config.toml
n_layer = 10
d_shared_expert = 0
activation = "squared_relu"
moe_layers = [1, 3, 5, 7, 9]
normalize_top_k = false
init_std_router = 0.0398
lr_router = 0.000584
vocab_size = 16384
norm = "rmsnorm"
lr = 0.00188
beta1 = 0.9
batch_tokens = 65536
Below are experts of layer 7 (counted from 0) of a mixture-of-experts language model. Rows are named router (the router's row for the expert), up (a neuron's input weights, with its number) and show model dimensions 0-255. Each number is 200 + 20 x the weight over its row's rms, rounded and kept within 0 to 999.
Before each expert's rows: "gets" lists some tokens that make up at least twice as much of what it gets as of all text. This comes from a sample of Wikipedia text that the model never trained on. Tokens count by the router's weight.

# expert 2
gets: " a", " first", " two", " one", " three", " He"
router,208,199,214,174,209,196,203,181,168,161,216,213,169,199,163,180,209,191,187,190,182,195,208,184,212,176,179,158,189,218,199,201,212,233,214,208,180,232,191,179,167,227,184,185,215,205,194,162,201,211,226,218,183,165,221,219,210,223,220,251,238,203,213,198,196,186,213,184,203,204,195,236,207,201,186,172,207,220,229,211,182,179,182,221,222,200,189,222,185,190,210,168,224,198,162,177,230,196,166,194,180,230,182,193,181,187,185,208,172,209,220,215,187,215,195,207,213,189,224,199,211,186,208,194,213,169,211,186,203,211,173,177,202,152,199,184,194,205,183,151,217,202,183,183,194,199,192,216,183,221,184,240,200,200,195,164,188,181,236,208,198,204,236,230,219,208,214,204,202,153,237,205,192,216,191,194,197,202,199,204,188,190,175,222,231,199,193,194,209,218,193,198,210,208,241,206,151,219,160,206,199,202,212,218,195,220,190,212,219,180,186,212,202,214,201,201,215,159,190,204,219,162,207,212,193,234,170,207,182,175,198,190,204,201,163,204,203,228,242,226,224,218,188,207,214,154,217,227,180,193,177,179,198,171,189,259
up8,208,243,236,198,196,206,206,201,201,180,191,193,232,204,168,193,192,183,180,218,211,190,185,194,210,183,227,186,227,179,222,193,211,198,200,201,193,198,231,193,177,214,189,189,221,193,185,187,214,176,206,182,195,189,206,190,156,200,193,216,180,194,211,175,171,194,220,209,209,207,200,183,215,183,211,218,145,191,203,198,198,196,248,220,200,202,190,214,199,208,193,196,172,198,204,181,182,204,184,182,174,173,209,199,191,192,178,189,180,162,195,166,197,196,188,192,181,150,200,180,190,204,192,224,166,223,222,193,181,183,195,203,195,200,153,199,210,241,215,208,163,220,202,156,241,220,190,210,185,177,208,213,181,180,183,190,212,261,180,167,187,184,156,201,219,193,225,206,208,185,188,204,195,203,207,150,214,212,199,196,201,197,218,168,141,189,211,133,218,187,200,188,196,241,187,232,233,184,190,183,200,208,205,199,196,199,198,219,191,229,187,180,213,229,175,251,208,195,180,176,205,219,186,222,237,195,200,163,228,207,228,201,210,238,201,186,223,208,196,197,210,183,233,214,233,190,224,208,220,195,171,201,179,179,177,204

# expert 15
gets: "'s", " his", "1", "9", " her", "B"
router,195,229,196,180,197,186,188,245,229,217,205,228,183,186,202,242,195,181,197,203,195,216,202,214,212,170,187,145,179,210,165,183,213,210,183,169,194,202,179,200,240,198,206,228,218,179,201,203,202,221,222,185,205,183,174,209,213,165,143,197,201,186,191,205,166,189,210,214,170,180,176,194,209,184,211,176,182,202,196,226,179,204,211,189,170,207,189,171,207,184,194,229,199,222,191,225,221,176,205,189,220,241,180,183,193,197,193,213,208,202,187,175,209,218,209,172,174,200,186,154,218,180,203,223,174,219,198,227,245,187,219,200,164,209,243,239,230,211,193,215,185,178,194,216,213,198,220,210,187,208,178,165,165,181,234,214,208,224,216,205,203,181,182,194,196,176,189,200,201,198,221,215,180,185,185,196,199,198,214,177,176,202,183,171,210,198,199,208,193,182,148,225,203,220,193,216,235,210,214,179,176,217,208,202,215,172,171,214,191,211,197,197,188,178,176,221,245,189,160,163,216,205,206,188,229,196,183,187,193,167,205,181,201,186,181,233,196,208,234,228,179,200,250,198,185,206,169,180,200,222,199,208,189,160,183,207
up35,203,209,226,187,209,174,182,202,192,190,177,193,193,198,187,212,217,218,221,199,233,212,221,204,197,198,166,173,246,221,201,182,205,216,201,186,222,198,191,225,189,211,174,189,164,193,179,217,187,201,196,181,199,185,222,236,208,180,189,184,190,226,196,162,191,166,180,187,203,187,229,214,205,235,195,211,212,192,207,165,191,189,192,167,182,175,196,191,208,187,223,195,221,173,201,226,223,173,169,170,208,178,207,152,212,230,162,203,211,177,185,241,171,200,227,183,225,192,225,230,229,227,204,214,200,197,189,221,229,180,175,192,206,185,185,182,212,178,192,217,187,159,194,209,211,179,204,166,187,195,223,203,214,232,196,194,174,191,212,192,160,204,167,192,208,227,236,219,179,190,201,191,214,206,201,156,227,201,210,194,224,186,212,221,202,228,193,206,181,233,209,196,220,188,215,211,186,212,220,182,234,205,215,185,202,200,239,205,178,203,227,187,177,228,212,216,180,201,167,180,197,205,170,248,203,217,176,185,185,202,198,189,264,205,202,156,189,198,214,213,200,240,228,206,209,163,181,198,177,185,194,165,196,229,232,219

# expert 13
gets: " the", " New", " The", " United", " South", " St"
router,211,185,181,213,210,217,219,195,219,192,214,177,180,180,153,188,229,201,210,236,226,222,218,187,222,229,209,180,193,178,230,209,213,179,192,193,174,197,197,190,172,185,184,181,173,173,244,157,159,204,173,185,193,212,219,202,202,193,244,200,182,182,204,191,187,233,188,178,200,232,188,194,226,190,227,203,227,224,219,205,184,216,206,162,211,225,192,185,223,212,215,200,199,199,197,197,225,205,200,189,212,163,193,207,189,211,167,236,186,184,172,204,213,219,181,212,215,160,186,197,177,235,237,189,220,166,223,192,195,214,196,217,189,192,207,206,222,173,200,184,190,223,200,191,173,160,183,183,185,207,207,214,235,230,194,190,215,212,184,229,188,221,241,200,165,193,233,213,205,143,187,224,185,192,176,158,213,206,163,226,164,197,219,216,197,206,200,225,214,192,164,191,163,214,179,196,177,211,246,195,196,207,217,167,229,166,198,172,183,185,212,206,215,238,206,203,211,200,206,208,194,179,199,176,219,194,186,177,163,172,200,215,208,204,188,182,223,177,226,215,205,195,223,195,204,207,200,213,210,187,207,206,227,186,167,186
up8,209,238,202,194,196,161,178,210,208,211,173,212,194,207,200,213,223,173,212,186,180,179,178,158,175,215,198,182,220,191,201,201,208,198,223,209,172,163,204,194,214,220,178,202,206,175,207,194,176,206,158,170,170,195,206,204,192,213,189,224,241,195,197,242,191,171,192,198,201,190,189,203,195,204,244,180,239,195,185,188,176,222,195,165,186,196,219,182,230,198,188,210,202,197,190,234,231,197,176,235,242,199,218,174,207,213,180,180,186,203,196,175,218,212,193,243,191,212,235,188,200,213,202,188,224,208,201,229,204,189,218,167,191,228,188,208,197,167,216,226,210,201,202,200,195,168,223,175,261,190,207,196,224,201,201,199,207,202,214,193,157,173,173,187,194,176,199,192,203,173,201,217,212,195,221,212,215,209,199,214,198,211,184,194,223,184,220,194,178,224,204,167,199,197,182,165,187,230,209,210,237,205,211,257,213,223,181,184,248,200,191,238,183,220,219,203,177,201,203,195,184,222,212,186,180,211,228,203,190,210,224,184,184,176,183,179,226,221,190,204,185,221,198,244,194,182,202,240,214,188,170,192,233,188,233,253